{"d_expert": 32, "lr_router": 0.000912, "norm_eps": 1e-05, "max_grad_norm": 0.5, "train_tokens": 461200000, "max_steps": 7038}
Below are experts of layer 5 (counted from 0) of a mixture-of-experts language model. Rows are named router (the router's row for the expert), gate (a neuron's input weights, with its number), up (a neuron's input weights, with its number) and show model dimensions 0-63. Each number is 128 + 32 x the weight over its row's rms, rounded and kept within 0 to 255. Numbers have three digits each.
Before each expert's rows: "gets" lists some tokens that make up at least twice as much of what it gets as of all text. This comes from a sample of Wikipedia text that the model never trained on. Tokens count by the router's weight.

# expert 17
gets: " was", " is", " to", " a", " were", " he"
router:127164189211135136118068149113132101154138123143137107131101201098144145115129148165168189146165164177110188161109156134116141109110126109106174137161120181173140161125191096118112074118073175
gate0:127218159101137097145097117105109141140182141167129138145090151169099146148102167156144127157158153135061168129110097109129070105116100128139123107096105136118100132084157118080141145090156144
up0:126162140142113111101152127147155066124171183169080100118075123114139154106137099147148116095132102150100091086096143092095141158188147097105086124108087133219123116136107140084086119140063120
gate1:044143103111165108096144141069132103152172176121150155134170151123127088054136166102154115108161102142126180147122185139173123168136100089041118139107110174207153151132109138144123165121145144
up1:110160135148102149168111084111147111075130165081119107160124122130134135120116125146071125109112133072096141182106161139128141144106165125124206163131158163154166090111030138205150073109144153
gate2:145146132164115115119076148102084101140132134131099135188084093166145176100165144069153143137063150222106141107123122133057149164106152165169149115090085208209090098081162124141068152101144093
up2:108111091154091169134177075141157101180142129141087124130125144169114129159158140170190068154127067079079151113112137165133098140190185126165074163089181135110179114133094120128118069122170116
gate3:055107141123120171106109096098095098117159131138129142136114088138104139156100084104154101164115108121131154134074139135131123152127111117083127149159124095170171113157043098081106128099161061
up3:100096155100131138093081129122088183150090154126104116213087113086105111068129078137152083118161117137138151143047083129140147126134085179080145124127086115195134152158112083103159101193160054
gate4:182137138160125108190138144131113116130137176165078153089104175163160117163166157128109172195135128139137181119097150111161134165128146078114173111172148147168170119134094148197099168149123146
up4:147100116174145142113122104132141105172094133140123155157140130135081125137134159106157114127131082078146144082135127138062162114164129093132186071135206079144156178094172186136088120144118136
gate5:085136159145099116178136082131132124172114145213090085118160146157085153146089123132154130135051143193086117169146134124137133140126140119085141091083128088115171167102056065179158191106137125
up5:108151135131112087154112152161162099168058121167113089107142178125195180161104126145103130105119134102125132132162118143095134181156156072138122113166192102153171118072059158134115063147133102
gate6:083140132085152149180050118108142135102128114119097151119155154120075190107124159092163091140101185130101160107126116162139047099162096099095166129116191104125165133110122147156164107144055160
up6:107113166209069128143103098100148115126105115120103088154115123120183156127153143173133178099122084116095126202166155103163144158157136122085096093058125110164129149133140137187089152143090187
gate7:113149069125160101157076128087137132125128089166151091112137104089069119094114145155186161078139148116120125129134113147103076094152110115156068131117105076082138163089166110112099134102137175
up7:065131107141162069169094115122166104130128127135120151155180129108129145124155115146131134110164155049141090103122058122127139114133144099093098075140093156128145236124144104124112128121072133
gate8:114077117164128122117099167170161111130145150105091155106148138126146146103179103141175120140107160158123164177169085220123091098172128124118163135116083160162174171105181125141140180139169069
up8:124115129190112102159124199090055178131082142159089118121097147109140128088082098075121131091164164083154132130117148133136158098124129136088178079115118183142098168122095144102140089146108095
gate9:173162139119170217142127123143198103105105150136138163078124111152169094121156121148101080140066133162097118072120147141093134130137162072178087129151180145180156200123090090081094163142121116
up9:137154194101164131116069152141118154156160080099175157151131119109106149094141106095114111148090142086093188122133114164145128104150129167069114109117159163109157124110131148131099157094158209
gate10:141129121081153137104170157118166097110167103180099215111191105117117133140131179120167160124120118187123093071063140121166190115106134053150087118099120143070120139135113142112132168088190111
up10:126146089101166129125131154152193154168151105176148166133109143111146115156150123144071164154165107106165127220099127128147190071129090134161155087162117082106108109147139136132116123123165103
gate11:124185146164107103104107154156088100166130132156116142167131087139163161145146122154078110143122168149137147152163100164110167118156104106153128095097088097152137142128090147159124115088148158
up11:106150096093171128160079100158108108163138166132100125165163114121158142143131115101136180056103095156135141108163180106159126156161189145118112096099102138142120133159093102144070176124123180
gate12:123081141156130151144146123132160116057105080137115134090129152137161150117088113109101061158117178178119104104122196137141175144098185132095098163151171122142112129121084102122071082133129077
up12:097094143139110147131158088115138187094147107114125147045181135197150167187124084140095119120115149139143105099127144135170152176108157152113114164108106106100121087155055100154149139121118068
gate13:076170170195119157148154149107119044093128133082135114072069143145114150151096137149097154118125135178118130153141147144091182159128197085158131222166121147175130146119139079102120067069127118
up13:170120125115166129138105121170182090149121076132084153149138167133098120165146100092146087198128100121100106103123140122092173166158109127181153062135188116119115132152164105139104147129152080
gate14:151158140098155074065118116129098109177101110162087128139088129122127123171175118155111130173140085138167107164147123168120119103191158116131188177129149111144072182155130141178092210158107069
up14:073099112121079179163153127100140089044153127149141156092096155106137128140148105138143162133141143132083146152132115120120125176167121120149134202131190085121121102112153123168158112117097148
gate15:071126153166136109151131143145121067102163123105084131120114130169122153134165115108126136078071171182138151155148096153115163164104142152065115047115095163142140143086168052056115086095077152
up15:143125183129122182089072118113137126090169129124121100103148136146142162092121117124165206094145123125133127117139057142154149129086166114142182199178114127110179110127102145141190169133118166
gate16:153085118121096127160061189143133145140131102131115138094085099121141100129159110162177113159115091126177138179141106153129148104138122107090141121174101164147127170084138066133117156121103077
up16:123154164166171094131193085091128082132137205099143092149163110142111186137165111127126146137084108089098129119094205194096072225164117108120145107104120158132137098168086119109125128132090169
gate17:150146093183096159167128141103157117176147131163101084146148140117129075128131139175127139127167179123147140120169134150119144115189123052102162038139184087163183189132118104129137108118066146
up17:128127099153120134174151102184188084103158133117133119092098117103144065147104160165088166195152130057144142174081172114127112074154094062159131124182182116133157140126121132080114138131127145
gate18:093144138110139138171126157101121142149109166200103101156111128153132175132124133069193129104152061120178170150102183133168135093165118104123158101113170113094116112057146184119206067137039127
up18:122125135082169097095121062113113141169163128113155069148155116132078158103122142122172175116117112115119117163130136137158085143166120201111172164091013117126125106133201117101145152109090198
gate19:191176133177197108153147131124137157108112142128098142127104125131144113094090134172094112070148145176122109123157183162062130154162125136141171098102142153141139155081100159125103096076043115
up19:131100182224094171109107174091131106133092127131113099129145129173187132110117138154117128118128128174173105139116159146116121129163178123124128181143103110172113072094101136136124108131090128
gate20:112134158136120130130162137160088151170104180202135102129111077144088101137121179077137134105137144104164108138147154109128120100084017120119127089102150183112100161136166149130116103099135076
up20:144121098139157141090103121139173083184085096132131070117101161134191153067159161122132152109186154195152117094119134168110131172117118140175137218114153107161129130128115179090162082123162081
gate21:142115134097161130127111078105114123162125106144102159112138203148185156119148093118080101181141084255118083094121142147087168107080154141102142125150109124110124131133104106105112129158124132
up21:118092112098141111085089169115067144172087115126156139162083103100156131123139164127112158101115137134168143168110158143179091116158150157162106148115168186120132152071118184102128135197142139
gate22:121139109137129104138106135100106112154142142146148144152119120096098112135094106114169137137219110169097120150077081135095114136097131113116098138140104100138124219103142086093067141140087160
up22:123137113188118114083191111146137094134161127142091152146112137153148153128120136144159158155067089074120143123129182162131144065156135098070132183104120182165164099139093150122095124113161103
gate23:184146143159107112107117155048118132139132113098138186149081113116076098120156185116117195131154180190121142094100196172055141096107107100127169123110144093140133133138129149179075082145139149
up23:116146114151124116105147137123119119088120185147183125132102139099113108083158196172147193115143207172156124119105165106088138143080132105116114164102108161102146125128163195141106113149122141
gate24:107097121186108099122128145110120047119158085149141062125125166143101115113135110147168178120146184165067176141112101169112140168141112129156086132127072137106174213102210115111055135105164138
up24:145160188080131103124099124118112189119137081130144173139091120092105122106118118093089154067128122198128164161147061167123088180068086198107152140108129087102111175148133144139145125149110170
gate25:063188179146143144155054142130082119151158106133124142160100146099111116126123111110170169125156109115120135184099106136090077138136083142109150092149071117160140180087134117135128134142119149
up25:119137105087159080142091092192112108174176175092156185140208081122109096161147159113148135092122150153124092111058145102121094142078124127113126114132069143140119087132149111127197178109086150
gate26:180136186183112209167133094100094094099118159087082124081135127144158144198154121178120123107101144110133141189174142140122099136176116120189170178146151103091183132137114116135165142093094128
up26:167144142125138108151095113186206104175127088164088153171110136132151097103114114125136136147136124160174020156099101132114207112165123104169104089078164139126159147185141121101115118107194113
gate27:094070096172127121127125109136149146128118100132109100146103124149124129105145109106141177156096141135092099112113136105143123096101194120066099097081160183141148094108131144135171126087046107
up27:141097161115100193127121145173188134127183153108094093141100156130148124157129159160077182165155164167153151157093178100114190149086153139112149162088146127141156089120124133113138078115138159
gate28:141187195132139126113109077097109132178084159188130118125093147153122136193152213108195138109142123183097160134113129140101094149113107146085150096097099075112114105122166078155122130137081158
up28:143158156070197135107097135182095147092117140129159117194111151136074127137151080146076139170122158153116168137143169144151147117107150144177147071154164136093097129133114153223107106116159159
gate29:153138091162152101143122158116187151124103103119150127150153156155117117124123116165197135098122104164097136112211099140091094158197139112152141163113125101090140095126131061160159154076110131
up29:137073119175081157162084147204159084124116103143120079163137186140175120106081098168150122085101126088142138152167090111148156169146162081122098164150122114125196106132089144178148088105128135
gate30:111181164154136151142133137150079111167132121115119136101090131138108133176160087123147166168076118086185130123159195145096116187205137147096135118151064211098135101117151091125090107098102153
up30:123099199176125135114115145115131171146092118107149145098154163151212140136198081103109100162142130158086154150083076135154138148106139147122093152134153106153096160119147102158085131161096075
gate31:106176174137155116166161150118117104119069156120110144101141179136059116174156105129145210132126115170142103100136163132094077088135168039117140188161121135101086142116184096163128164150141134
up31:142125071155101167088196144109146161139166094131136131134121117141151181097097163171082144158178165148150104136118149126117125160154126170131114074120079171096120067092078168120125086124107094

# expert 47
gets: " of", " in", " to", " for", " by", " with"
router:144135167161098086176131080146164168189091121114085116133149116135148085100128164175116172071125093163088187158187129167160102112130116142071172142097119160154129165137145088147104127112136147
gate0:143172152203135116149103089144103101110076103146155108143103093149146109151142159191121065111137134126111141176140137176152175060074088115153129101097162119166076126092083123111133078130152075
up0:066092075142158161143121119125127139102145119206085158090083121104189127171055117135121135194118153177190090133168138125090105187120158119120163108111133120126124137110111136108114135105116155
gate1:131083132128064164143093131180126116088136139101138141051162177108168147115168136211112160093171150084100154141160102160120096170149164104098146171104124119141190112117103104146077160158131174
up1:121099137066126150088132170099168149186101149132133068042156133136128095121162085124067148124160164145166112147094166116130168118158160135118118111102108144107122074184140171121074097138207122
gate2:163184184152148103156133164142158135080156177129062159147167110142129199131107156181091124170132100145117122103107140121112116141164052174150169212100143169101141159100114071117106087130126135
up2:150177122099172164068170140114103107107075139154150149170135127141133185119113114181138121174153112130101100129189085109119082130160177089162108131182152105193114116152191146092144140142133131
gate3:135082120164078100186160096139182120121118112099121156129127108153153173064187177140118183144136124202123158095163046135124101099125150055132224161161151109150166070135135109091139124119129111
up3:137103176086127156203107084107172145158123123102131188134135126104130153159181158094126118083110168116142084085105114166152089144137135102123185199125020068126149101189142102101120117137108096
gate4:102149134105122126159186114111111146121130120087240131118128137164109110103082114149161147050176165082107083129145121175134169124124127133129097149171149152158110119114137083086164177139048094
up4:090135146139103090061143131147187153168141183101083134146143139116108112114179128130140149164112165116088129125070111125124161092190091152080138138086117161134158107099126113054133124094117164
gate5:104154128161079170159100115111127142154103134102132217175098134123138103150146199196187110088139154110141210106154094127123103152067110101166163117097135139083141141115125163077148169133142066
up5:103148131129129100097141105146208141188119175121118064120140147107146105153137185132113184137123142144151139147096152104107105089190107170130138117100114163068155190111168111141117137125132145
gate6:134146163081116174156098107141164182092170103154188116092078105173172133130137088119105134138106142195095172127077102185150133155108110132179189196132087159131213144134165070153170087102142181
up6:096114137204168101115109154126125058115101145100132159151149092141090135101103148220158083193100124040146164078134125117062187123147111145137192098138139089120111149138165112084104175138156138
gate7:153140133147090127148143175140140129172103100127079110173065068133081115142132171157106130137182112179156172165181154132142098097097118113107132096148086169139153151134145163127157095135149096
up7:090198164139092132075104120135122163184125141100071077165176089117153165130191150175085147122119111118079174155163142106149119109151109171083132082145134158116174099148126141153083128143111104
gate8:108099136084155126095072086143121145135109152147187065133127123143065141118169146067126144106109107156089166210138101146107077122123125108101103086102106093147153096116180117143144079191102169
up8:098106093144071116122158090080140090112137106110129110152180137152070145134124154101104163138138100046111141135081144153075074140160129135096159154229133086131137153119054133101123153111084184
gate9:130132147167107135146092075156128161112124074150139178135099059131158085140161135130142115089131097189125176134193144210099145149117109109093124160100099127168104163106137122103122064114159149
up9:059137151093153165118071138133176165177166128110152170102122140130131136103148161100135120137104152095172110116139147113124168103128146092077143071147092133117176135122149224145142128103166129
gate10:096090152100155116111080079115142068167122076124165208120084144124158119183142211126159089159162147195173127108152174128093079097110096169082113071128142099154096154102160140142111125149115121
up10:149089089176104089121101149141158171081073211107113157152096115110130108080055150103136142150163127130143127137179067124081122128137103083152153148092090168161110043125184097091141103194159096
gate11:096165143103085155069073208118147109149100122096130147129134161112163116131110096152109115106148105131138161139110083191165147144149126178100114104122111123078176169128112118155076144112083199
up11:164093072129098152140180138120133146121072135149126152129125098114193101107112084113132099187145120104194154211146105116144163173122163158178160096111105111152115119138057130160143104171199119
gate12:179162117118148124119123142191190136081120190095125117141112106100084105140126114179147178116214086098095123144136162115129107126110102083116180174138094189179173168101103137106146142122092104
up12:105145083191149105106143016110123167139146131117124126176186128110177120154132170045076089144131130148130109185150102166159132154118137148078169096114165122156171125111113082152149166122056109
gate13:139123134128091108133114083143094115150133140179164161187059120131166097141110123141114104130090098083106149110133184137135127140074064148134123114134188110124032119073109059137100101147135115
up13:108097136095104151171069071172102097145135104175117119140100076144158087091153105132137100078102096100088112115118117101093131142102134110186161215088151100081154140124166097101150114120128113
gate14:086118144130153110167073114173113126106122185119075144095122090124125122089122144158106131142104163166141202156184179140075106148102107149168199105116102137185160156122167101108189108125121126
up14:135140058147106159109074133096129093086146090160107136179172155141115132132109079178166118194112110129117138145144108068156123167141130136119115113025127109113108184079068147191128160128143159
gate15:149104106155149184151130125046112130187091076122078146133152134158068172101148158169129137127106153143107130109161181173086074154165126157091132145134163107164178188109190133119113109137100124
up15:133149122175193137176192137122169115037137157121177138109138090104138180136073087137092100143175173121049150145129085139123107151140151147102125171198170118132148093084104154107176162106118096
gate16:179122143202157078190115122115139145116091179120098124156108118138110137141142204130117143136090133184164118084127135136045157121087142103128167183135140147168131133127166080115124160139108039
up16:137128151163093061137115141076110138155195129136082159158149155150132147127171141123153148106082098131140114113115130105108136127108127161130056093093090195101110113086159128112149222115136113
gate17:077129124142091159154097143101160100142165125121183157057167141116097143090136072118180136145115131142048096129172082119086128119107120100126115125121101144120153146143124116136108129118133135
up17:158144091141197079087169168130118179139106115153080101196151120126113141106124175042121169167134090181092128137085113154105151120193094160083106163105121133141151071147161084110136173134107189
gate18:122155144153163137135077136138158145110126168150143102142113145125184119180146089211133126118123145163132163127116121164200083135101107142124149170069150126137213173101191092174095139121171129
up18:138080131103156115124134142108129131161095164118158127144154089071183135090174209119152174140094083160214114182074119100136130144126086141118142153094082135087219106109086114137145169136171113
gate19:112066129160121126147163076104159134132098155178103122133093103160116088101092148146112159148145173099079139117135162102144129129133179152044150121076149133104108088107132138140110168145074165
up19:119109148068120138115158083139085108103148077099191090125153028131119106146122121162094136145094144066083166118102183117190128058136092122094047101152091098116150098135126112065142105118099164
gate20:119196151131082097167113101136163142149113098080106123116087120105167129129138117206108107127108080084096114116137105142195010119140157170080158145155117132132165212124078144146131140123093115
up20:132135109135132080195111035120152155094142137111115123093189123114172097065115124121161202090139124113079136134135143097138049124135148162086095174167102137086138140113056114114122134114123178
gate21:090140147102138192177083132135176149089135080142137135106177109111148157133164083188142114120105096106152109188123119146101175148119130121156100178183114099130142187143104128148145067144143118
up21:182137159151180102156215169130114117086096175157138122174123124151090123211116112117129184105182124213117120085157081140089111138143125071148118168128134082142142023125129124093098170122117138
gate22:090165167137125081140130099170102116165145074136125155153131099134108102158085111145117051163107148070145110141136116208158103121134114131135151149136190086200091146117129115122174071169160136
up22:084154105102094110123135124100113116118182105110094191174116181146067101098118097129136061134169096148131135072143087160069114133147209121067138120134139108120155181127078081156131148093116180
gate23:161105116108180167146128097097160135147175127123069129151156104143090193153165105195128119164176125134157150173116148117142105123153078140042178134093111147127187109152116070111089127146103136
up23:099128131088177158134141127120116157128140102131074130124123111169189096148108117176115121161120089107149124195075175155081159135171089114111126115081178144115102096168106141106096047153151161
gate24:114131174120130152116156187162115132095136175150121090129166101125092126071162125143105128118136135090098193171194136121124157057126077065128116069089114126139185124099142104168179114105120117
up24:147091171113172134113143135120116098126084145158142116130204071114134151122138094169149122129095172110099116131167125108164138037095148100066126118148071088073167136124167150126155140096131119
gate25:120127176141133160116119163110211119141156153057098192170162134118175115081174104169106136084130128125163124126175139191095105058136123147084180143138138135187173113137184134076074206152108105
up25:166119087158152090110182065109150153121147071160112166128158098170132171222159135091119161148143112141052143160143129083136057143126129138128142121112111104122131160110088097194168116161136152
gate26:105124149125123099150134084129127109183116110133086134120075134145070134097106156171120154201069088093054149109122156120147063106100143145107145158146151062108109120130192070123164120114107103
up26:126154163153062135116089150105097138162144104083164133136079108141079095135176132126109100124156076130173106096158137181094179181056160144142175065160137147174101142123137177190050116122147121
gate27:093150137155147108090082230129099141141073114091138070113109142073186110127135121118104186130095067122142142089180219156164115130121144159141120092137095156197082181111127088113086093152114165
up27:101149127095100129157199097099128105075123156149073140141111073123117148132092094202128133211068137093130105090098138135136165131134148197138191159138113148202133103125087155163159091124172094
gate28:149218138152221111108101197140083168123166130152099172179170078140130122084102131161113090106126130138160191149134176121176067147095079151135184106157166139117160160098161115141128125106179169
up28:122191130155111090078124147078142182170138151181105173168182130169122080165125113146135150165178159148141145097173165089094171136142069164153097083149190161112114128108155102110134122136161172
gate29:122111143120071110196128200152129128076147153130092086181102121121147207145147116146120139168131123099141119097139134104116144118106150160128134112140117116159100151134112075124097077161106093
up29:099083118138181137094062077168104072134105155113203104081098156141107149153133162136140190184102102120116130161090167048122126083141091051139146148092176144139193153118125146158126132148160152
gate30:163107116068095121097082143141178110173076191117146182159169152115126092173165092183177157119155167117095162139146146166140103143131040119120150147125136089152126129097118094147101142132115154
up30:144135154106116145075052186150115128098107160140110105169146091126112164135134088177170161134180188088118094108130161126140092144116117081172165157162182139126136125090104163101144112131099126
gate31:143070174147080141158074142139131140164084094129199176093129158183137104127068188147141109123136132089124148098214113179144141097132100087117121112102165121134125138129139104126054067157126112
up31:134104135131095151080162117058151114149108133137072126119148149136126124098114109143094179098157097110107125162148106127102154107210144167090185148162095123137116029143103138162122147159111157

# expert 56
gets: " the", "\n", " in", "-", " of", " is"
router:166121163134094134156174101129140067177099115160081169162106102166101157184171192175127145134149148188107175115167120133107070132129126116080172117126128189193140153120113095132104168107096138
gate0:152153088137219138135128096108131130229110130117107174189145096109093104160132139126122094153127165162129171095144131136098179059141105092116141112120121178140147092087146153101063106095107174
up0:164180133133139114104060168108151099184141112145126172082127141115106198090149160108172125168115157083082143144108167129107097100124177151150118120100087135105073172129203121134124191127177137
gate1:143118098105120150106117133103198159141100144180099125111161146089179138095123116168133152123139113137127114191117167150159138150090181160149154115121132096126139181102106109121065068085161101
up1:222094095133124188154175136058103136167157129094104160144075076114100164147141123083138073109127183155119145113152135106074109160142136155078126113126122136129101123082100055190072135084121077
gate2:122085128164112137138128087156164151108104076136081126122161128151151098119139174178119101146141127129113157136172137140123157105150152131082113176073199138182105143099084150092147070128098063
up2:161176133108111098138123105096172104147064145111086141189137152150145068149155144143118118197142138122094115064122113105155131088181142209095193139125163238125113173080140133097139143077108089
gate3:146094182116132117169104116126185090145061164093125180147132111156086120111148093126146076083069147154126152097110156148077110140117147135118134092162110137190159193140135114164114044136213156
up3:149152095076118152090167104196152158161183122149137113114109144111109089121143189082132136122125127167086161097161102130131128153137127125194128115131081078116116115189074121162089089142183092
gate4:171146099165119114159091085031169130150170193149077148084087139182097166119111162108139152105130129128093112124100145152093137112135089152100119168154137148161139137110082044107102163109092113
up4:160146145159141071107100197122073105188170190169152091154062177145120195138121034107146155160159155135106143207158094129115153109158083111123079137100144136167228137111119060092124161128089094
gate5:149159123096191175133123125118155085183171082156113141181119076103107084150179150122120117112111160117074161106121126149112144160129109123112158080142104158163195164105143102095129138101063091
up5:099144129125118125126068177150131141099085146113138114077137189169135161127131114074159165135103086062139111117142124172136146122108106095208124136129134076167060126159150122018080104170092116
gate6:178091115128128126116156129123100025168192147136167117219132158093126074137077165162104171124175150167108141098129110143080056143083120100090151139120116146150129085101136108107118120096102123
up6:186106186172123137160150142113189130152149138180171095158102137095192158148160145125143093091120141120212116125156127169131083163107116149185132174083116192062125093150148157110119131092146090
gate7:088152138105101108154158131171128105144068131151084148143057158164182184170111161145145151150126192136112118105123092158166162090083147084072130112124144113098116078122146144153155155171155136
up7:170113062170148134171132166045109081130116163137130139154124100119092156093143174067081109056170186165182104167121107131123060152180129238118126095099141107134136124047174123162116087172131145
gate8:085090118073136119131147119178183157117171168149116129144122121144131108117174187109106184138134121157114115146080130172150046117142120185184081164123141141134180088098158134117115108114172166
up8:144121059098153118119137081151135100147056130103078139153079071106093100092147127110067132163106123186103164164103086128154148114167133201102099152108110176105148130162097127133082132119144161
gate9:131172136064103131103158125204153096109129145102107174112132149140109116137170202146049115037141202150078173116159108149147063135118153171136126090136105081164082102178172100103075125168066173
up9:167131177133115143128198096186112183076058123126112105128132095174109107081139188164111077103172141145104118116164128075159140095086118113032136155133153116146117125107189134203145124150096126
gate10:157124118148133105157154058088131126149146166200082157137068103165067154160178182128136096156106147143105151138144135146152143153146133103158127159106132221157072078129117101150086116145098122
up10:149130192061130084113114161144067168117139121080182106127110116145116127144118091179110106133170135200100088100082155098137132083113101082018129140171091122109223182164125107158138133122101140
gate11:106065134106117141138120153117179119140101139121146152151183110195096133119136115164143095131153142194136113156152119121153212116089134129104123112089180200122144163150129117087092109094129099
up11:128130093173119162207125086087167105113080128159109106124136130118150102094093135173119102118107182150150147008118124117123095109110170146149173155149152178108165097130151088108193157122155084
gate12:099130112145120069128113135143097119085107135113115093183088123199108190124088144131154139112081104125137116185150112131130041122145094119111092151159132115155197086178161083124071148200191161
up12:147104098122110137122110144103126109179129100115070137172091121095139055126134146106125110078136140139214158139140122172157113134149146146118050085128144166114151183081141158102087115114088092
gate13:124119167099088125143141088134140138120068143163125091124121188178134157112121151160142139135132113158082105096155100141148103162149080107169103111111120141157101157098107090128152126140038117
up13:159102165110132099141149157131099117125145114106124152130041159129105128183084085130113149136121077114102124106162113101065180091108111122083079156179178123128131153128116123146140211143156151
gate14:208084124128068217156138086079128075149136145104082127120160132166106123189159165123108145138172117128110133131178136076086111104141165125080185095147155115161144164130070144110099200150148099
up14:112139131152155062086126177081126144113117118097112143105125129111059134161133069158145147141121140159111130158124145123120148092131124157132107155108170121131109100130170117067111156103135195
gate15:142120123116120133085160096071120135104105148150085179147119173167106153121087151143089156129109082123129152210159039166083174153142155136103150071127190073184234137137112121156143150131138076
up15:127164083217103072124073168104114192137153151184038158092102146107125190113153131094178105134103118094143180163132147123126083096150142115111150124073155114111114129135094159143178174144133139
gate16:161088113137106179185105125133143081150149152126137135121144168194122197128158124117175118066115144189070151119159082168084124138140135163154130160084098101144095117124116110119042123122082097
up16:185158150104119116113100165175105161079102078121157116123122167118104126143096086113121076139192155111153112100158146119103134115075162083125102165193123183141176152114159107104172085108170081
gate17:142105124125169056106104192145118113190098110111140188205073083148139088091154148129130157146153167154157142083130167141092179119103135111080152089094147143102144158083169124079030124147132167
up17:136135120143133093104060119112156196101174130147117138131157163091109092093087149136135120107109103079134121176133186119139144144092133197219070152097085065092100120114137109129103080154170154
gate18:163132109147141117143135161100120128107102075107116148210070111169074067108123142116115130170113112164149135071179126116105140098142115127075123107142113129132163087143133101081116211146115101
up18:064101086112154187076140099157158131123135119135149200153154066101089121118198188092148164136167125153119132089083105141128141131142163116098154106166164157132097137134144132143078114146078142
gate19:120063174167123154102129087120123099090060150124174103174121137183128149170119117119099084171155160122086167142198151113087094084100119113122168094177166173155153057142092111122151160163097089
up19:144086157145135129140094090135118146121117114123177099151205104110135147102153133098104152121130109113172113154127097172125147109100114153208122139114111063108161131156153137098207081142161184
gate20:119038150114099110131107150135121121131103109106143108135089157164075167138105159160143183141162083132137130148161176161100173142164146156130141162147107127115139104096094131109046114130090116
up20:132163112156129127092156129120153119071141105138036173156128109115107151199193147155108109147182169117175135086136119148101127143159151087102145085120198091185153132133101158122128149148084122
gate21:144109109120104137182115096188147142113131076096110104087090196137175144106111150150120119124106188139068159121117114149167082126118158064130061179077118144114123156093146141150108142154127066
up21:165164128112095158120111145130140145144166158163106159095158123093080159137205177160112171216124105149162180177184135138067113165142115103110136114149134121150071163114104137148108149133151176
gate22:140155157149106185137177095153123079066123146109146115079122085137130235189183124160100106075097118086138135096110077125072100126125122140073130223171116157166132133094114109197162134120099089
up22:129135113192152101154131135106061127155200091116110171135107133062101134165166157089096160176185127172129124130138121103093113119164146115112156192160121170180200156130089130110179191117126139
gate23:146151114107118122108138158101132077130151136108106159051154127197129201164162143101149132132121185145187155130142178167082062069128191157096107116150042120179129111097175085097091158144133087
up23:105170092120162067125153142129100113201168094128082153119132164125173165124083165155141188081130127109074118129125128141090065151122139155098145165152111126091146117118120172136101150116172160
gate24:172138163177119106171103094085124162209131167163108201147111162131143111134166159129126149091156153139146177064122148170121180162151143098125166110159107125169149148099140090076090114157116201
up24:122120151186088103174099165089104101114154181158175137120139155115102175129190087117144113177159150133154095145101176126094103188164139183108068184111121114163146147097089116135096136135130163
gate25:150094137158064117153131112115150083140055141100098192155104098095192112190119112120137161126196168137126157102137068135135102111098119114045134142116115136162154119084128099134179170111117093
up25:050207129180144084121112131104091083133130102174060105117121111154153123097089085162130085202114108124090148151086107141132155123185086138112115179156158123157184150073137115117157122125156167
gate26:140160120114150122130144098160125139153118166130091140125080164132126111122070129191123164123182049118143123116108082132179056087121136096161101149110158111148172185175128149124159135121121128
up26:086165140144138113162147125059140106113137122161089184089071126133105102139152156113132134162109054126158126115123111150121089103166137028148155137148158098188067177137121130203146197156068185
gate27:107134168101144160126140107149120115156120125143076091171116146171120096127159174052081116144169068142098185159119150117112146177121157119173169057131083120097100058175092124119112124128117100
up27:163159140142166086087099120085121175115075181107091102115081108080123143151134136114093133128114183141139135138119141149124114134149156190096065136129160142089185155126132127086153129095113138
gate28:166143111144110085112128152107137130126137122127044159208129094143080152166145170121094175164137073107166147138122070092111072127146096136084087123139153171177115151135165130108135155108108106
up28:132127164153153136177144071105193150119138152169105119089140123116115124139132153108149093088155184124105107116129162143104130150137215104167129178152119161176117148096147131206177127103146089
gate29:116119162096176179191121094103060109108105114129174169127141177147086090144175123137102161114166104176116125148152099134082112080120156130108093138098070192154107119170115082088154187198138066
up29:134128118179159202100176188049139110118133130098132139129201134126123098154158138148102150097190221137092172126127135144142133157161140156101095120153082096171138151148118131114106164171066139
gate30:120152116127149115107119111159096085194135075092133143179111182132103140125149085133131180147186164156082118096112132151189160134052128122125101161140136126118140187114147105168117106128127152
up30:119205131106099150129091142100115139153143153112097157146092092103146119204191149089126173127159194138155110099087099110101065172181121129082092135168150171127194174095078143133111166095073178
gate31:199199125133098118143112121134141107160161144194085200177089094114149080123109180133119115107110174111089105074132124131141092117130122124123200109148110151154158153145130114150084198110101133
up31:138116079165159159154138098102153101158117109109129086187182093162130154097116113143156095067168221089060127147126111100111105127138100197090123101007133152083104084077146109160131128128069183